Below are experts of layer 11 (counted from 0) of a mixture-of-experts language model. Rows are named up (a neuron's input weights, with its number) and show model dimensions 256-287. Each number is 128 + 32 x the weight over its row's rms, rounded and kept within 0 to 255. Numbers have three digits each.
Before each expert's rows: "gets" lists some tokens that make up at least twice as much of what it gets as of all text. This comes from a sample of Wikipedia text that the model never trained on. Tokens count by the router's weight.

# expert 2
gets: " is", ":", " the", " a", " was", "="
up0:080152141176134131137188097129103083070146186107098151096142083130130107137140188086125151073143
up1:082156109130081098139172103071140082181146066093122097119149153168072197145127100149127113112171
up2:161148190075123132127100125191153123130077081090155116125167138109121181036149126087061089148102
up3:158101073168139160168119074128167206116146063106148099092152210132127143105092125111107061148137
up4:156147113123146136152093123087112107124172107104127095128123156141108109181148094169142148127146
up5:122109154105098121100170172138114146122094135134153091128147126085109142153147137098222134115089
up6:151183111127167127106165151122171113194127125134090182160079131172152149119121129075102096080103
up7:122113099167118141087143109118135144124095205193074096090153189112187081163201061156128106087151
up8:167162188136156135097098123119122122149089089150119184150157092160120109102100102105150095089112
up9:127151186109120126098060076096189170168144118108153132101132129071103150177158135118123141157099
up10:153107038129122107202123087156172110123082108123128116159174121144161134137143102103107117094120
up11:129094147115128138164095188140122167127109117106090101086150088160096107119102078126072139150134
up12:102111152097157157128077091168103108113141080088129112143164140061132176098076118145129164106161
up13:120093122125129123163045136140099133138138170151149148141148159120106126153168146033170089111136

# expert 9
gets: ".", "\n", " |\n", ".\n\n", " (", "–"
up0:153146046130121140079046104080200095161075129162085164110075112166151131069108124112091157116165
up1:160129097118104085137135111179145119156174181130069101105076134173162179102084155100117132129167
up2:202161102100102095093099138099110163124056150134176146111157154158110135141114121141154104118104
up3:126123103144170111191093107126097107122154170090107149103179120096095113179146093114111101071157
up4:080103174096095158106162053131107118186100153148122117122131127113131110133154159097170107109067
up5:164109114131145146099148161128147092144076162103097119069134165104166195128089101142098119096187
up6:144121106136171110102129110138088094146112103147105123110095169118168110097114133079103114162087
up7:142121100053185118107187105161113098139129145113137074161160199115121162160155131081143098184149
up8:128158036056186131106123122162106088139130056129158074154144135194113087177118103142077062149170
up9:085089117138125114189174114147123140089103091117168127137072063177144095212117051102150073097101
up10:172156207116151117150181103117133110108114141079153091098182110131095112153099059088094172102095
up11:170138156096161133074153162121145092165122099145144100143173141146085099161180152113060125063140
up12:154096193098119168093093143110115134141089054184150124083103243072113114151084144112136137142164
up13:186178143115098147146158136085074113112073086195085115165105107114145091149102094136129125074177

# expert 8
gets: ",", " in", " for", "|", " at", " In"
up0:060039197131109124119165166114114128109117120157119143126191168125113145171099095135091129108088
up1:160125087084050156148156176089178161162097128072157069159108105106110179111141093137099127162173
up2:182132119168135155141108053129120105148087143172169161051125111170136136157116086095174089080100
up3:122153190100067153115118160129172094124129112146096089120138135137137201093126108102074164132100
up4:135144133116069121110124099117122146098115177105071110125148143106092122157197121145160042134110
up5:102160148097121094138117162126107116116112120152099113091151118141146137136101091063092145209143
up6:129172106111109138102084147086198165076168132156126101083106084181129113117143082185098165131111
up7:142061157125156170120095199196113156104126115069124172160088169159091177143141179179111117095119
up8:126132182128118081118108150142198150106102105150106149133113110063061082139172124093126110145111
up9:132130118147147091145162182188116087133073148167165098128170111137099154093139152112104178114118
up10:145134156154127098112131086150178080137110169133146062050103116160153126151138153163087144146139
up11:133119119159115198154147105127107140191139094085155102091138113152063131094145129057092111137111
up12:113100112079129097111126112132136100127141101159124119152074171160113192121117086094117080126135
up13:162143155089125093120098129132126118075089060155083151131153166112112141125126122112221148143110

# expert 7
gets: " the", " a", " was", " The", " his", " an"
up0:130111080121108151143086125134086144071153138135117168126171105127210122098113160117147058109096
up1:107099126133124124103101093161132138098120076107151128116176183034103120077131076083173166100105
up2:175091104096135125079160129155125092113170137101086110188160140098173159151107165142103095107091
up3:154160123075113077130108139130170112094086148093149123155102124145150153143095151099084075152102
up4:134182144115092117094186116135114130104114152082131141106141101110056098104084149135139101037141
up5:115092169139104124163094078160171147132082149090120143152107122146115140110076082118091166104177
up6:113176147116095109133122137159127181119146134173164152099168116113172130122148115145088131220167
up7:147139147133086141148110178105132128102179081115177089088125155169135146135154086158098116107110
up8:135182153119180079174113117168139162116072124197172128118164101128118183095115159194095105159168
up9:205108102120109091155152066110137131094076092138111096129100157155154135094109078074156174111097
up10:173068115132176138114159145132175061138109122157128174155122072137131099156130096118092131171156
up11:138163084107184184173150129086094129118149113152043113150159168157111149075102132107139195124165
up12:128124102142153091159101095139125112111091137096168171149094161175137079153093133115155101108157
up13:084189150062146168094125110093167162132151113152189077106171148109106135095097151119163096141134

# expert 13
gets: "-", " |", " has", ".", " had", " have"
up0:136111188084142084159116133111134098113140145151135114187143156147095112090182076157079198144105
up1:157083141091178159143149081143160147158054105096177110098099114126088116101162114075102161122085
up2:131142127124124145178140148121135114111093154188125108140110132131092148081140095119145141135076
up3:181115113130122134163095091075101122075127140145133117173111158169137128105130128097115140115085
up4:105096128111133119084113057100070123109145084079132098068136209149088195119149104110159174149142
up5:096134128146151109115107105146150157159117126166101098142139157121059098145207087103116161149112
up6:103126096148140099088095185085127133097140066118160071109149137117089168114189124145103156121122
up7:065171151147133154110113112092194125086119117198155177112114125092112150106120043127071119102118
up8:103111115084117140117130193112125099136084109105126055187108080116131203103098128151063121119125
up9:147146098132126170130193182126175155117156109125112152126131155103071179171184114138079112128094
up10:116151136080123121088102104210088135163174092152071101114177119152138162110118108068147110081133
up11:146131153165162162108176154116131143146097140142136104148110131111122078083132086198080111089147
up12:141125173144122154161125064157141095100127112149103159148138150139135135178037108137083152115160
up13:144169153111104098146173118113093067162129174136120119040135198173128208104158168132078076091086

# expert 0
gets: " and", " |", " to", " he", ";", " He"
up0:136093091104074177170159106133136148095135115111166083109119091213048144130132141106126088119166
up1:133125147105115144123119076116066101088135115168167054104125148152094123095100131083067141063049
up2:138089096126187092133168096157109089155133142096154098137100147069135109139136154113109164159153
up3:127153149185166151128150120109125124094145086070117155089193128080151100138151176106121109109130
up4:097152172120144147154140122186171121081127158114061141101119190119116096147089131105139167083164
up5:083120120075102120172184159143113165164104108102146160156171127152067122123124160158103162106138
up6:141184139154114126148159072109162090065104184154166126169139172158109146221109150122139098125144
up7:122166172146167107123134122126137118114110176144169122181138116136175166069136103088104143148159
up8:044153144114136078130109049144110127112101131121190115096136125127116176135131134129104136135109
up9:171138153107113110124142138089120135084171119174132060140087127132131175150087173127091134088065
up10:109099107115105069130115142172149087066129127106194069106180078105081166149124116118112151148081
up11:124104153121152165062056090127102144093160097121100122102139127167134145119104086188106160086119
up12:090139080095095131095131081109152062080094151137131089107123118124118109177161070136077117136137
up13:177137099091141122122066159107165058137147120119112160122051149151099107129098106102183100108109

# expert 3
gets: " ", " |", ",", "|", " United", " South"
up0:159136154169101161166147097144125192080155125101119152159131109136092125157136156081163098135076
up1:190113139142155125133167088166121141125093085133153080118158122093151136107183117112145142163171
up2:148166118093079103135146071157058143054107157108136101155177091161105104144113140112116136123068
up3:167129188076155126119141153101081108141170098173077149097117135156111120152253131167082144123148
up4:149063181154109121093137123222125094157091135137107091160181158107151136146090153182106155168116
up5:199160137111137101172119137093137114112136186110186194127176154148090097059161153148107155132128
up6:125143109136151092067184119078176131092115145104112138102098136129116142120151181126086144046072
up7:070103171110121139134086141141134066140126138089140106209125104097135131167154132052085105164103
up8:132162154128095105195149141154068145114113139150105184123154154098157155057175080134153134083095
up9:175084107143121152200134122163161158146147110149114137144106111176078098139106117114164141099146
up10:141181143165129142112180115124109115140147078141113163069162089076138136093207072133062122107152
up11:178162091142153139131115095102100106160147095136144112128106092139122169117134106123130084145086
up12:171113114163076163111173124156099138154103095126091141073081109134134128131132093148097134148100
up13:085142142077121138143101106076155113111116201099158115090142096168178139109113105119227133113112

# expert 1
gets: " (", " \"", "/", " known", " b", " c"
up0:137110101107143144107135085113066125137110125120071167154155169159150106201113137128115120199093
up1:151108137117102153110121117126097108210158176130103109158174169159120171117142099092123118126116
up2:125136155125110133086161138132083085120136158151102138122126144133130154168120110133061116055099
up3:136187186128091087114077118147116111146132141152124163133105118138080191106129168150151150147123
up4:162200136117135164098135170158196156043140108125100153164117110097139171096102141138107181118085
up5:106107074118132073115139134132086132170152149084129135141145178163149134113184146097142222107158
up6:184180080179144147155107104143107118135107147169096143075112153141142065198162117172083161059157
up7:169111174128117119142112152149092159092122098173160084127116106126138119115148170051150095165092
up8:186182133114154123141095139122107142148100114121182167152104130199125145083161106167139126140188
up9:143161147120158146114098120091124114140147188149210126103161124088046078134151129118133087158080
up10:184116079126152181134147140157176078162157153152100164100191214117057155150138182093113124123149
up11:077092084100080113154140183137157106118155138108115177125079177151122165144127091159112128140150
up12:190143103141152135135097148169110113118114183139176126091125091091138149129230131115155105162145
up13:190098123111209168124175080132100176136116207121159093129140092102103176089152171114111096111129

# expert 6
gets: " ", "-", "\n\n", "\n", " |\n", " /"
up0:175151108065189159111139156156134177173153168070158079098174141182158106170138114088154085121108
up1:196139118107126173105113125088178116133154095167145108123139144108130176066132084113123122148089
up2:127107133135125141140108128106073166131077095154155134081189088146130111063099183166122161174086
up3:135135112077133124161129159157108128151105131133107127124152151108097172145076112092113082165175
up4:179096065137127071150123128151096166108108149041085147193170127141157158158139115162105061115138
up5:118224069111100097138114096131201086132134159183132079086081121146144150157131077120142144105140
up6:113133077158167115094133139102115151105135179192137171125122134142082087170146145079125135096131
up7:140124169072135116116129191136124119116137064099162163160108131145152156152125127143093087124157
up8:090111164159198114144112159152121128086100112133094148079146103118162140114133114076097117105115
up9:145207107078134106119150188168148126097076148142131175166143117184100164082129042138121154105105
up10:074147151082109159127164143084125092127131197123063113153127144132125160159097098149109121136137
up11:118146108127165142104118140151125096120111146135104058130160140134139134094134206134121143147137
up12:191126106106065117117162152135154114060129159093102098091121137177097130108091137115108084136122
up13:094111126136194131112158136105143128116109146134123104142143123145141158120103173115121128132142

# expert 14
gets: "0", "1", "2", "3", "4", "6"
up0:102143160099187136114098130181134142102152102167145116119181111171170093160118160155113104113130
up1:105091143115129131120152114148092119147129147094141109157146121164115169113151152134087155111146
up2:114146137113153096080108047144094186111146172145141133127121127125114138108146141107153128158124
up3:106124123124120090077122131180101139160088102057175079066116106081132172119147135138130167147099
up4:131109092121099085133081114163138142132111195125125059089148165110163110172189128131160136103155
up5:121104128089103115171146092124125125135141118069073124079111157092140144144113164135075107162106
up6:159135161094121112131149126097143092155157142151128112085230138080084158118089118148167180076173
up7:140070105170146135117118149141124153123148100139093138158167068112060089089140073176102125073128
up8:128139138113142152137135127082159136110151092132160118150164139119113142135138160142137148120083
up9:105165145103176134095073126132137156157133117171117094131139118071114140108140171155147126145079
up10:124091145077131159165150142110056096115089118158095141153158153130192173138115092099106191129163
up11:114148157158168160142117168136208136124052074136119123113081097117108104122156159115096144125108
up12:207134094054151123153138189126175107160168139086151141094083115118103148080102154112123098164085
up13:129091066176165190157121157107106169123161160129131162136132162142145106127140057111148099129152

# expert 11
gets: " of", " by", " as", " on", " with", " from"
up0:063095094165077177091060153118157097106149116140115102127165148099132111182139106113169117111125
up1:159184142111126148113173063132159154122164161127109109126165145197107126121144156110101115125132
up2:133168134099100108153170112157146186142144111103106148104182189130078192165077112022139108067148
up3:113186087101138093096173106061134171122201087096160139096083164192044133153107122114102107136097
up4:147099082078135136172129102166093096130109123123129141108081144100152144153166092113155185107148
up5:182079138150138137174157133109075138136128097076090113129119178086138148078116148060145146151146
up6:169122158150082163131185178167127170144192158188108107162163150133081177125113046128185147106106
up7:181144142130053099161124088141125134119134100135093100073145179132118158111096119180180133122089
up8:099135072124098121108143164084159156064117089121155167086147146046105143140094128114096139124092
up9:122061174115199123105149130094057170191130109128137062123087162125125137063123154107090105083119
up10:084156164131120133105140111109187101212135159136105150090163146118085109096137174096155110124163
up11:116133122111152097173114108134104154125099091111139149158140079185173215085115172093135113129202
up12:169162116162123113117188188112137132090114142157186120116111130113125141074112130219216139089106
up13:113151110079133147136099138137147081095151162100092134134141123149118077123119102175122090087140